config.toml
normalize_top_k = false
head_dim = 32
qk_norm = false
doc_mask = true
Below are experts of layer 3 (counted from 0) of a mixture-of-experts language model. Rows are named router (the router's row for the expert), down (a neuron's output weights, with its number) and show model dimensions 0-191. Each number is 500 + 40 x the weight over its row's rms, rounded and kept within 0 to 999. Numbers have three digits each.
After each expert's rows: "raises" lists some tokens whose logits its average output raises strongly, later layers aside. This comes from a sample of Wikipedia text that the model never trained on.

# expert 10
router:498535477455487462578497495461554544468508542496506439553530517535507502475471489512601525533466482479446486521432492461501534557540547493414468479505453457569528537518502578499559416547555489538457479516546475460515536517521528500474414540483498434461515508463522455527524529562481457484533473448486515521525506565439576507483518430453534520453490479562545509578533508527451565453535490457463524462508518452565511574609499528533549486416443493500564493460485569517511495473431522470549447498509472517477496514487487576535452467553506527511482549578507471513458505493580474445
down3:527544490540475507538529492488508506556442519405530517538539486525528502515475516528498499519502528476509519467576554473433546572493442513502535511473561427475438553508476499474493485467568485466507482503543463514506487516438506545484513463522485455458578473491474487535499459567615513506515413567468447484525461524431440469452468575446585471538525573465437467503484488444490516552467497473503416492421471503519544535453555515455482517533485533582525575466467569504489509439473477507481551556509437603478466539446539535447514453520561518468553479477480470515543440493523494478
raises: ".", ",", " and", " ", "\n", "-"

# expert 9
router:519536441443484418545524446489461540491549505471453454519469508462498509489447500489498534562481479497480523559477522474528574508511538492458469508521443445521498518487487451511557498476545444517433413486491513425554522550518564511473452570439503446482525511510589464567433561515485434538469469431535542518629581532477493536474538443516534500524488467500573449509546560546409551479507506439478519584481528476503508495532503502545547529430489509454485486457481610495496506469466490464539534514518539482522550522481527566493482453517513540458493523533533497524430533460527431481
down3:541457556532541531504476470549422523514463507594540482485526526470529556492465477505529414519470494418489542504484497475427500516557421513523557500553503432520503572481495437485452467528483366520487482444512465511500587456493449456499559565557489533537487562470462543435467476530471506473498488463474445403479477470545444441444506535486486516520552554480469465481465440473461466482527553579457513509497488441513469518533539489470519493469514444573432468456495551521485508512540482482544563493520458460504505519490544482523476420537442493536530469536433472528468432458508457465
raises: "1", "2", "3", "8", "4", "-"

# expert 20
router:528473505522439498559528484503542541500548522510460508519526493552451532483468464450504473522494393521509593595457529418508551547570542480467483484511519530536542499548521532480505419490589525479461449429550459492505509526383488520567463534463517480481547488450486481448494482530475463488466468502537548443580554518514514482434509485482552541493485483518532534508494512629513481513502512475415475510511499489515495479560504550541499468531411519519494518445533586522487514447508550460479493472485490461445542422406523539527487484489459594526467574532493483475494498462543471461
down4:579458546464542549490545501518491447528450540490478530469557550480535576531478455427465533463496562508467536449497482510586531585420523442538487521526566535491506526546550523512459487496542488445544516451460501499565478533503467492533542450495507522497492525508551459485521473503508574489465495550588442459523570517481490489553504504610476582485532475493496474589514519532458580568512505459453463498522482572519475534500555470526571493497552517638497453512488573523494518454519515550525539481509471489507534545526495510461498510463474534450546567495461517441461493525467419492
raises: ",", ".", " in", "1", ":", " and"

# expert 22
router:570477480483450421590482470434540496479505490490468471541479473522482520514473395468536486513449478504492480467423507451495476535539556517461480521511522425543541519518517505499586445495513471451502526484493465483581560503480498463541376460446529486504506531448480486547473511458480422480478494500526523528501497536476505470466501461528550595471501471564518499526562513497504547535455462517442537551517518444572472517560495523468550448462512544516551528436466527534497613450469464491579468507552507519378513490472477516511423464512503561488565487559534528441452524526520454491
down2:503432553472508580453483547445453442420443540502539494535487464495528534534500512546542506493521585473470498628535549496554495556518540491526533458476523548527501488483493523479579486505512544479534470508431475547463461536531510415463520615378494493486510490487522547508483539564494536517510514487507508594463566470446508527490526518488556530461488478455427539515467437517449498535436501529568511449532531513481582481454455471512448550495534495435476469505456444515462488556457554491504529472503431499563437480453510459514520539488457434487508495434518464535484486462540481495
raises: ",", " and", ".", " ", " to", " in"

# expert 6
router:551488463425462429536484474485539579492557546545481495506477459546482541452490438461562500499480463522449529539468522454498484511557585464446450489524500479469541508513486477494522376491537481468458488515525424444514531515446550488520422518436510478473565584495594501528458543497494487544416472462504488496547538540445511545452515505495517567474460415523524503525492508480451511442508501500461511533512556498538418528511512564537512503463454547506543507472468523472499548496426554521503462435525504480468524451510563557519438476541484584514524549580497444477419493453533503450
down1:554506482494484534503553515505458476434547540478459539431547486560530493491536457501535455543485459504435452540534527421405489470534487479536435476507491516452490492484516475414530553492443547446505538532477456505568580491534531481505467517544548478532469556554483472523534513491504447542480551491492411460450493489539523488527524553559540432549480603568501466515556517498461514494453432447506502491485454499517498499432465517473522509503386523502533495580522510533561454490455530538520446431502485517521500567498391498507402521465588509499536520482437489510483493544505491443
raises: "2", "–", "1", "3", ",", "7"

# expert 21
router:566530501462459493538525486497556500414541511518447517504483485574441563451451434487526492506469456502484530546462519425523547557538507446422501496511510449493506521519509503514508493515545451454446519443482480454514556469453563483567440516492569513473478608474537485581481530478476482495500507522565519507592511501479513516457501449448566589419493426556557483507566553477417581479496508446488494537547520512516492506517530549541521467443474530503561491502494512468485522470416552473577449502515485463430468453468515564511437450497518547496550570510510460468491531468526487458
down3:504530548537502540490545563470464536487475466531515476516455453559515446449495524483518483534493445479505530496540497503563535512471519531529460507475474507575493470571505475475480518459495474457500413462456405517497475412503443482489534455437498538504421537526496454567493550503413551418466470510504517486521517474484514437525524518485452529448496454540524487513543466565515541574440491565441514489433432459531454476571567474463476545561488440504480464539488518548546439496534448464437525528531577436490507508491461555500565527510547533470591468535472514538582485467427476556
raises: ".", "-", ",", "2", "1", " and"

# expert 15
router:582577407439421426574438461499550568437500532517467471487494485523456516464421456456541472511456483486483566530464588434503585512529556489513484448488501466546520492521528502506494478483565489485476482526528445493496484503490580481548413509456521431472471509500509448563449535556491516515464510480547506519521586511413496532491497399464494509500455498534527514546538515545411574456473474455490539522538523528548502568556515580498549499430498491498487504414499584493492550485450494528579457460555479503522515489506522502498515474491518526518503570512500510499494520467527483476
down3:494506490499484535519449486454432490462489443407429502522527489543536493475459503431449595509497477482529595450394469590502520507578514539562519473483545535425529498563514500457519502491492470527510461495548564531495537514516478508545558627513450514466513508534469550546499515523466508502515466482550503508511527511532465484452461497470549499513495512507489401491565493506500547454507497485458481509464458515419496430493446495466477531465508490427465511497504522406572484512541530531504447477469488522545494505463547426526521513545462508526505459557427611475400537511460452501
raises: "2", "1", "4", "3", "6", "7"